Below are experts of layer 10 (counted from 0) of a mixture-of-experts language model. Rows are named router (the router's row for the expert) and show model dimensions 0-223. Each number is 500 + 25 x the weight over its row's rms, rounded and kept within 0 to 999. Numbers have three digits each.
After each expert's rows: a language model's description of what the expert responds to; "comes before" lists some tokens at least twice as common just after its tokens as in all text. This comes from a sample of Wikipedia text that the model never trained on. Tokens count by the router's weight.

# expert 52
router:543510517503499536502495466528462502495478503472514475547474486505451497432498473502490486460535461469494475477490506514535511508513493475490514494514498511525497524477510542505532520517464468482508494457491461477460480508506537479483473501444501516492519496506479522539517496517513486547516491493506527462529442502491461495495488467505506500481538538498562464496530485504481522503471519502537527504524507405520491485463538469498492526494494546508506515493486489502488509514532505509504518448470478514474525520491503480517479526485497512450503506466502485467530536532545505473524520434515484518541521463477492510528510506511507517517536488453509488493519501514495567509490
What it handles: Clause-linking prepositions, conjunctions. Temporal and causal connectives such as after, before, until, because, during, plus commas and prepositions joining narrative clauses.
comes before: " the", " he", " his", " a", " it", " she"

# expert 23
router:463481488477479538466520516506504479480534511474484472469543470505446511500499481507501526478486522511504483494543542464499487458501494497552495442523485524479531468518523474478480507506499497473492509520505524517525479504505495502525539516496462466514493512535500522508499449521499468495513494477493458500491487533488476490465498521486507517498484521489510457525469463470474530532489480464507543474532510514523495497478485502473469517494533487458519483435507491530457507494466507453505494521462475501483543451463471499484480458468492488567534500523496526483489515474468503504486581501460519464518545505493515510505458504467528507500510477508555515481483492477539494539511
What it handles: Scores in sports tables. Numbers and closing parentheses inside sports result tables, like set scores or win–loss records; also speech verbs such as said, stated.
comes before: " |", "–", ",", " |\n", " that", "05"

# expert 18
router:517489503527508499458540525475518505521475525456488506521494508493541479550524475518490470452538531534488505494498478524496546501543516444508489481512485513498480549498524515454511486463492505537531527488504471514507399552485490530459456484489476496530484486470482449599474463472531517486471483516455504536468535534516475473503493530515510542520489525515505509476489494510486501460540500532537500488494482487515516487491485501531522503487476494513464478511506475522477498518500508484480497531458551499459504475472506500474461499508494504515513502495506471508488497513471510463502481497489478489496464498488484510514480517474491535518479504507489504475505488443501508539485
What it handles: Years and nationalities. Final year digits in date ranges like (1936–2014), plus nationality and occupation words in biography headers, such as American, footballer, politician.
comes before: "–", ",", ")", "),", "\n", "."

# expert 24
router:438492478490505475502512534492526521505532494480519561475517499512522501439509488524467457522470531525555515503496490509537458504495510491529514530498525477497464481485483502535509497522488530519496494466508492484525518541478503499552539528474513498508489482480551460541502513538495457481465491488509499527494446514463530518482528511495476518486464514514483456502491536500528476527493467516453450500504467511479561455534499522488517520521466507482483525520518495481481485490503542492495496489488469535520502517493468484528526496504508527509487507511518518514513527493501445543464514524495501544468497521531493529545511498459538524469513532465502499550481508491539538518538
What it handles: Table number openers. Opening parentheses, spaces, plus/minus signs and dashes before numbers in data tables, such as 4.3 (39.7), +9.7, scores 1-0.
comes before: "0", "1", "2", "3", "4", "5"

# expert 35
router:500488466506519533528493505492490536478511483527520471496520470489475517542488471490540498522524550501510520487535493530489462473465488535506471531487537482480543508517532476502475539540498457477477504506491519524483566477535465470439493494504510529467525467481508493472458506517536470468530535514456481524472540485522515474484525487522510492484543451519451480523496492484554513538521505521487487467533444493485497536537505482471521520459481509505509525491509518505479518500491538559447477504474515498484471479508495512517476465517501516515482520517485509493489493488508450517491544507477521476478493482471500520521507516457530464454487518474453497509516487500501495521521
What it handles: Syllables in foreign names. Vowel-heavy middle syllables of transliterated Asian, Middle Eastern and Slavic names and places, such as aki, ashi, ay, an, in.
comes before: ",", " (", "\n", "an", "i", "a"

# expert 34
router:522497501490479519508514525540556541513479469539499506494513509530510541527529556480487489498450507463507538510505502484505488532496497518513496457475492518478480457526486536508481519478489492503513438503494528531519473490502510552530496485510533473519470483501532469509541481487481469522501485476512464540490472506498529435504494508472551453476509500473498501506485511463461515485471504482489520461495521476544510478533536495478479505494481462497440498503496515535498459485492503447469477526454513475498464496490505513482530456505552518500503472502450464499477508496511511542508514541503526513494523525513532481482523468533515482500533544548528504492458474469475478489507
What it handles: Headings and plural endings. See in "See also" headings, plural s in section titles like Teams, and words like res, cons, pres before suffixes.
comes before: " also", "==\n", " of", "==\n\n", " ==\n", ":"

# expert 30
router:448516461491556484495487485533526515508493503556517511465500503506499541486537483522523498487478525495469487449527524478521494477499521522490488495463517486471511481470487524532439520527499502519517458500503518521529517500501486544520511488472466490483548502472535514513504437506491486493516454493489473536488494509487530530505526487477485485508488444476509465511480515472507492496446462499501493482457536499541517469497509557471483481494523502500494486479510502458500467515501458527461471521529484525538534510504492502487528490491472480543450490523491492469520476479499552530511479532476517505499521503540535473448494461453488469523532513502508471553453468505488495489485
What it handles: Table header words. Column header words in Wikipedia tables and infoboxes, such as Team, Position, Age, Votes, Elevation, Result.
comes before: " |", ":", " |\n", ";", "==\n", " of"

# expert 45
router:474524464527498455504500500485524485525517505451513511453531544486513502525521491527472479500499513501498502515504507531516512483473503530518484509488507453456541473543520518457465496511500502529487530563521525481504514546515522515493526500463456525528507505490526513503495503500489480467539539517533507531543531521490487463483479515500519508514512492509446509467471493479476502490487476511469540519555500496525488481514487455487500499500497490541540514475459527495527516491476474544476492510539501500534495463511520478442511478477547524514467482454508453493463505457464524550467502504482476517524465510471524455496520487476515530498479502533485523531479464464493448501507
What it handles: Countries and institutions. Names of countries, governments and institutions, such as United, University, Department, Kingdom, Europe, China, Republic.
comes before: " of", " States", ",", " and", " (", "'s"

# expert 36
router:485498518467515485520528499515539532479503494517503506469475524534483532467527503506504530502540515508463474460500526524510510468484516471506479458491481480521488485461503480501484506507466496505515485535513494495495507490510464501502497534491492504509498558514513480483482523464548454536518468528533477476446498517495526502472504525509473453484511433524451494441502530480509533518489512488513434504482503484483473495489469468453461494460515495458496483463530531518491453489479520536500479526499526496486550460492510483510490511512521494512496504546485455501514472533451549484495462496501530484462463503505536456524493457497460511531464522509523511536506479510502490502446
What it handles: Table cell separators. Pipes and semicolons separating cells in sports or results tables after numbers, plus header abbreviations like OTW, Win, At.
comes before: " ", " %", " Goals", " —", "|", " Final"

# expert 3
router:531483488493455515510500495499523520492498486483477498494482494539463489514527511473491520558458465475492494469512491505493490519536504526535528502472509521511470565443453499491515511473492494495463494549529489521514476507497491483525509499531505495509513523520469539453479499491480491509491485486507548497538449463495503533431520490505517513527507506486553474501519459508524485465508508468500544486492527455472539491484492468488455520537493470508485496491496509516495471506465494451522480471506513521441526498489468514470499476510460475538549482461456504460509538430495519516492506460470506495531536494511473495489489520537528532495522463502508471481519494515512472518470
What it handles: Verb inflections and actions. Main verbs and their inflection endings in narrative prose, often after he, to or and, such as wrote, took, look|ed, just|ify.
comes before: " the", " to", " that", " a", " on", " in"

# expert 57
router:469486511476517476520455522473517512521512464548467500474523479510488531455503510504492490498473518497453499483502509479457488470474521480501559502452515478527468479455526484542535528495543496506509495505510516496516439553508500526525505545488473468488467488475550461544471531534483510480514472481532472508505469556481513533470489513505496473483478494492470522487494494465496463494510460439504520500493491517472522492528528508463526494469537491521495479480491518475494557499478540467526477498520482508511497526497509505517518479540508503479534483516495520483510481483526485507467524540493495474535507444492499486504508538466506453524486528529495461491530529548499536505530
What it handles: Spaces before numbers. Standalone space tokens, mostly before numbers in table cells and dates, such as | 37, March 9, the 2012.
comes before: "20", "19", "1", " |", "2", "3"

# expert 0
router:457488515556507487457491489513510498487544521478498531463475506482496504544530488469508484523485517544525509504499509516476531464456531487521507532483518506528501492499484505476471478505520507471489505480493543489503548534522511491445465465493507510526493501490531478479512463476472531526512455534516490522497551463501504473483473519511523488472498514493484515534520465535540529470481507500462529500568500514477460520540502500472531478475499486473513516483518547506490524501500456554493473509499488510504446480508497495485496505497526527479490493532524503499486523513491537470527498487479504477509505473551498557545516455529493543522494520497465496520544461446499450549518
What it handles: Name-final word pieces. Last pieces of personal surnames and place names in lists and tables, such as Johnson, Houston, Toronto, Pader-born, Gads-by.
comes before: "'s", ",", " (", " |", " was", "\n"

# expert 59
router:534518508563467456488500481492458481462508451472474513485452452467489490441477489481549533470510460495516476512488484485491465483516524537496500523526523531503476508504516521479486505518463462476514517503471496480467500488511530512471517544475511501485489454508503516565491466487482470496498479482509489439463448512501480484473493476459485462514529525493570491508520491477441559519510507498503519529527524454485472502516507483529487512476463514485514494514498485496517549521552482531480514510478488517531517526505491442524476507520498468497510460498503516477486507483514508517511516483510512525499502467463490491485505500501505524495495491532482479505485513522519579502510
What it handles: Linking prepositions and and. Prepositions in, on, through, into, across and conjunction and joining phrases, such as from April to November, Monday through Friday.
comes before: " the", " ", " a", " his", " their", " its"

# expert 4
router:469509515477509499478498458523472467517481533456538485488499486538476484547552494494540520494503486498518488490521521488494525485502483503515515480479502474510517491545550508483429457502503512500503516502539537506581524526480452508525514531500460495523486471525532474478474479517489529527538469466477438502478502473499479516493527491499454472491479448511480508485474489474520521521469520503487501511475472521525528484466510527497438508482530495458553506504522491507527498526452504501477506498518486451482461466512462502457492533479493508516537490550477529513492507481460529474483478495500509475476505503537523469479514504465541523526472506504501511516538486509504481490518
What it handles: Ordinals and counts. Ordinal and number words such as first, second, third, one, three, and suffixes th/st/nd after digits like 4th, 16th.
comes before: " |", " of", " round", " place", " century", " -"

# expert 28
router:492508514458519487525501513478516494494499510497488459470514439537495504526451518505492524480506490485457499518491506516485487447499522483518472494489489482487464494511480487465485550459470462468526492525492533481539521471494532495467488482529506481499514470516514487484474509481510492560512490529483527491497530524475529454527474534471437500482460439499494499512507503510497530503548565490517532439530490535497495473503471473521545487487475470532474476482507481516514474467494519523542490520541475473443504515495500526500510517487508531490494487469535480495494500516497459535478544552543465476518516502476509469476486503487480506511504491532481523517434497544494490511491
What it handles: Latinate word stems. Stem pieces awaiting suffixes like -ation or -ated (collabor, investig, celebr, oper), mid-word pieces like C-it-adel, and line breaks ending infobox rows.
comes before: "-", "ation", "ated", "ations", "ate", "ary"

# expert 55
router:473470476537526458485501516479498483473520499444517507482503484502503467520517457501531484495509521515526447543483496450490513473522498514525494482481512561497496461508494507483481509481473479529502496513478491542543548495474497492519527511422487506520522496499499485471486475464516472481530519492474496510483557504485547556452474472480490496516480488521461505486491482471486495496522534524499499464530507551484519520470488506467486522508531475520491512495502489501462470476472481494459512481495498483476497473490519505476477506467541509515500467509479504475531511546442495506544535522492532449480495484542522438529482501473488472494495532510469448509461495525520474532476
What it handles: Non-English diacritic letters. Accented or non-Latin letters and byte pieces inside Romanian, Polish, Portuguese, Turkish and Cyrillic words, e.g. Națională, Produção, Służba.
comes before: " |", " (", "\n", ";", ")", "a"

# expert 17
router:532474469472513513493505508528507515485532518490465514474465475526508475437451457519501522492509469484488506499493462486483496511503487511515492452480494529508552492468495479514481516528492489497494447513522544544532499540541516500514510472480459474448522493497488521442529475486525519519534455533504486447464443484514534543515474455522499499502509495517472497526472490470552502481514526500461502487530521432519476523444495477480520489522513479491506467522495505473494486514514550521513488530533505485521520481518508526494454502466477469481516460489536478503479482519531509519527481479479509525479482518531533489486482483460505492538543496496504479505482493538524502469491
What it handles: Auxiliaries and infobox colons. Colons after infobox field names such as Purse, Earnings, Released; also has, had, was, have after a subject pronoun or noun.
comes before: " ", " been", " a", " the", " —;", " $"

# expert 46
router:475526513502496477520496505480496504475498474522483552490556487475521507445500511461487464479490499542498522476487510473507493543463521472484480476493520472527485497457469479538572522510558505518533515487493486503525465544481481544517500508475468496494518520517527484534480503469503513482515462473539489529511460499510538546481505476487507486493472533445475547517511474475497474504519527469488504488513484499477516502538532521472509530483512495510508495502493492456517486501472545502511501479508462506538483519473517486530535518506551534476521527527477490481517475504480466529460506525522536489460507475508532517552531519485483465471494536512536462514492549550522524508523
What it handles: Space and parentheses before numbers. A bare space, open parenthesis, en dash, or currency sign in tables and lists, coming right before numbers such as years, distances, or prices.
comes before: "20", "19", "1", "18", "10", "2"

# expert 41
router:550490506486513480523463511519510484511567496452496513515488479547507472442499482492505515505463476505541500532485452538529490460529507510510503462493527502515512483496525498520472516523462488457523482484498508504505519529510497490495569549509528537503509491466477511522502487518531492459524537496495481462522469472456507528506513453521492498465530456534502504498505509510507499520518483448533516483527512469504507555534455504472500503484506501463513445528479507496494480454534495513533502485485459523532524494535491511536505521464501484505498484489531510511502452446553558518456484501489498535477499477520492492474457503488495516521503465503504471489503499532459532483495
What it handles: Directional to and modals. Preposition "to" after motion or transfer verbs, "at", and modals would, could, can; also table pipes starting rows.
comes before: " the", " be", " ", " a", " not", " make"

# expert 56
router:487467467542514482449528468481516510545507456482525477514501507478527508530549465505482484471485524505531492536520514524499507478468516508491506537464533473497498526547453545450529513500506535501528526503493478487453501520485515529473533467488544506498487496446479520533506471494474514460492501473469516556473520506488488497497508475506527558472550498485489497485460463495516474485510469505505543495540484517500492517521500518483463497486494489504535511551532511481485516502506474561486516498510489539482500486496486481459498531454516466518463500490533479516506507449515502521502502500487487525530516497502517554514511461483454491503456508523447476555493481467485486497498
What it handles: Place and institution nouns. Words completing place or institution names, such as County, Township, School, Street, city, village, and compass words like north.
comes before: ",", " of", ".", "\n", " in", " and"

# expert 21
router:465515496514516526543496505514515502476461528491504473489522472504493530489520476526456484514445524519469510482516490489498474515508556499467491478510516528476502463481530490505478501494478480454480492540523536519558507539480487473531495505526499504472535534485490497489520492473444501508513521521506467522501538448454510496518523502483543512471521471471522534504448533459482520536456509504487536522520508525509481509467479548472463494501486448501502540465525499493518444538508516502479491505483506471514522502502515493459503496485482515529470499496493553506454491476462511515449480552505520548519527519535523460486487490493511476508496501452528512518461493490485475471462
What it handles: Technical and scientific nouns. Nouns and noun endings in scientific or technical text, such as data, protein, signal, image, file, version, ax|es.
comes before: " of", ",", ";", ".", " and", ")"

# expert 2
router:487480503532496519519526515479438495543513491451509503534468485500477480543503496529542479555542504498497475473498512556478552523505513478521490549485506545505479549459492490486499506505508532464495476540514480529537465486527500503453518503504475482489544522528492516468506468491510536476494544487530514493513499477517492512490491529476503494477481498532552514529532512478493469474489492503518526517455549505445528498465451526513469505468497496509499523544548509502502486514518484432525494500493488494470485546503501494478475502534518529519495480511539538478534511496514528474522494456496512468530519473496519504502481528548526456471532502525497519464497504504468492488474
What it handles: Predicate adjectives, participles. Adjectives, participles and adverb endings after copulas or "as", such as colorless, effective, appointed, well known, and sentence-opening However.
comes before: " to", " as", " by", " in", " for", "ly"

# expert 54
router:533507489478520492431482527471502516530460494535472499500480490524504473453458519526453467468564434523453495514542460497492504531524503494499495463489499482504534499511497498463490467529546502508499508484462486461526490512454504513512463504527497499534477517517495484540503483502558510522499527519512474484502456524495499491503491510496469522527543491515463513522498473507475480465511484468480448506531509456503536450498501490528478504491505517487495487507481555486543520545463495537494463485483493484511491495523532482469495470485472554470562512543475488501499487524470521496509477492500484528498515541482507466491497542509510495497533476511472524487477505534520516462495
What it handles: Line-start list markers. Bullet dashes, pipes and colons opening new lines in lists, infoboxes and tables, as in Awards and highlights lists and taxonomy boxes.
comes before: " ", " \"", " P", " The", " Total", " •"

# expert 42
router:477498487479468477506481505503494511552523522488486502503500462534450492459501510533485511499505459458508453488540450473489516535549507533495571491495557525481486507520504479520453534562470537476477499473520527435529529530471469490537480533513471491525480485482482477560479492507491533513508485501492461510527524480471507453480477496500487502500507477511485466535487527513493478450518493530547511495512535471496516470472509497482473522459507481486499491507502492540457518501509523491517485506498522512489486512534491542488490491452462508475497489533528491509495485523486508490488551529495546502518514485522503512546476492464536491569530516506477495481502507515486505495500
What it handles: Punctuation after titles. Colons, periods, quotes and dashes closing a title, name or date entry before explanation, as in Battle of Hyderabad: or Captain America:.
comes before: " ", " \"", " The", "The", "==", "-"

# expert 48
router:506481476473474503488514494518513514547476504500501475538530509546532503554529509496475533521467539513505516459533523541531484530504525469443507508508472496546550521524474494482478489463491531521473449504487509531465526479501472525534535506511508513456494535471496531485500508482455509486506486499483484528519531509458531506529507454482580505460502528501550527499488506483523474528479452519501545495481502520494500498517483514469486500510450541468523477507503485511506477518499507515533502510516457530532536512486484473501507497504549464490456443492521490520515537465495504518482521499510504529528549503507481499513465444508512472485491476496486495530529494507477465479503
What it handles: Concrete everyday nouns. Common concrete nouns for physical things and elements after articles, such as water, wind, ship, fire, oil, boats.
comes before: "s", ",", "ing", " and", " of", " in"

# expert 53
router:481472463512513472520519509491500513536514482503524471533477505483526482568546500516474468494479520522530499526480514509473452525501514520495501529487483479513516556518456534468520510503535521496487526528509488499418471502490510522558529446500538504454491485486510489525515506495485539445503544505479557543499543520502532511525533476509534548494541506472539537463503485487457478492501474496530560476521489505496500491514493521483482498488469538531498511514493473493516495518487496513467512481539502502501463499516463470460520497489485471449455513496479492502511522502509459528488509493490519489546504520516499511515461500468488476500501488528476467510503489464490448499520
What it handles: Institution and place nouns. Nouns naming institutions or places, such as School, Church, Museum, neighborhood, area, College, usually after "the" or a modifier.
comes before: " of", ",", " in", ".", " and", ".\n\n"

# expert 13
router:528476482503489555481496507493480469508470445507476502501448499477486482458513480523491487555473496492522514494451490498468548483497472480508494484458504512488526531484446518508475520517526522499509495540511516530525471491560507520460491474513443510506553489467473512456507517551511528490486474499503518440446481522509510538501485535492491522509506488511527527501513551490526464496526500464472522516497504465504500476505502507492508536521522546450473506538479518511519486476522515503479510539488527467486472516507477470538488548495498489479521470481527508513516534495504481529547489478513509540490484493541480533491518489446549471538515503497507486469525480483509468474532
What it handles: Copula and auxiliary verbs. Forms of be (was, is, were, be, been) and became or remained, often after a subject or should not, as in should not be.
comes before: " a", " the", " in", " also", " used", " not"

# expert 19
router:523509494477497500487500497497475489513483493489506483539538454504512496474466524514484444508488463519516473495483482497491490524511436485513504464534491563514516493493448465510469516537487501491513521512522481479487482516480472555500499502498495524524476495499519483514507516469509521479478498519533520576523519484514547536464468461521482449521483457457459516523543521517533484551488485531514546498523477506524498495452506540498518509537505482510515484483483483489481497507506512500447485477494511471537484507506479516486478489545534519463487459525507537519488469498494498526541517509503536507512480481488514437488487481480490528449487511441494530492500541464503540499449
What it handles: Sentence and heading ends. Sentence-final periods, often with following line breaks, and closing == marks of section headings, e.g. won a bronze medal., ==History==.
comes before: "==", " The", "-", " He", "===", "The"

# expert 15
router:512493478491546469520522485529525477523510490497494475529520511509509477469512534457544483480503512501550512507517539508492506460526488472551460455501543482479537486510532505523470478535473478502469524496475546536503514494451498496465517509474488490475518493506520511508484478547491485454480482508494499490486484521461514501485500458508541519511472516502501475521515478541489520504480447498469510505473517519482537535475458488506501526495529467503521560525527541532522490445524524433509534504494510510462479484504504480522496526485518465550502473495494459463552486442486517505508512532489459485511526486507521478510515499514512519460493544499549511503471467468504492510460
What it handles: Prepositions, place prefixes, table digits. Prepositions like of, for, from in election tables (gain from Labor); place-name starts New, South, West; digits in table cells.
comes before: " |", " the", "|", " York", " |\n", " Africa"

# expert 47
router:568506506443508465472541508503535546472528535500444489507499485517521544528533505539523512500503519511482431471487504513484538498518473443484488496513501507504502491499528495476490467491506494526499529517450519495514489487483491560471534513515484487526503564508501476514450518505524489513456481495455494515523505541532508477517524499478482475493464505512510524538497495522506486500477491484546491525487550488502482496515508460525502510523486496497490484471498537523514524497514513454539513527514499484518534484511507493543507523513549521475465486551504477486532481527479517503507523537527485518497523445512506510519456502475533546525519465535497487505530512507512535567519
What it handles: Year endings and odd pieces. Last two digits of years after 19 or 20 in filmographies, season headers and dates, such as 96, 08, 18; also fragments like augh.
comes before: "–", " |", ")\n", ",", ":", "-"

# expert 33
router:487474495505491493508494479469498471476496469502459552538455495491446508439477491504530465442478466546498511485509476529476462502499511481447468504484480498526486471510526487522470498501462502489475524465516505466481527489503507510489500501517530474534552484506534509537476497487479520487466527552491535460514440496472507510479464490487468488493506529516527494554515460508452527532506482502493551500496470480517528505460536455477480503489463476463482472474482471490503541523529497471503499517502513511544526504500507530526480509515519492482531480519479494461504499495512501468528544486547470561467528540450505482509516505493538496494504528504519517517508484479510512507515
What it handles: Conjunctions and linking prepositions. The connectors and, &, of, for, with, by between names or list items, such as Summit & Awards, Hanley and Lucia.
comes before: " the", " a", " his", " \"", " its", " The"

# expert 7
router:469480457458488514527515549516567500528499476492530442473504535541527492482491509495470493471488511474539512500526514505508484520506540491525478473479530511483503458504539478513443485495462481498452513507450541548526558558488489512489475520486515506500496517482503474478461470488460518547507521502481477474482501493521510492502523518484526494499491466493515455497499509493463523531496479475530525481463473520525506484486478494535489525475519535480539497511513513472535471521482534489524517537555473487494494486521502518503484524486512501511482494488502498483525477483438514516502495526473480512467468510527473483528476503471523547532497558523525489514458453490537486529479
What it handles: As and abbreviations. The word as (raise horses as studs) plus capital-letter abbreviation pieces such as AMSL, RMS, MSK, often in military or infobox text.
comes before: " |", " a", " well", "O", ")", "S"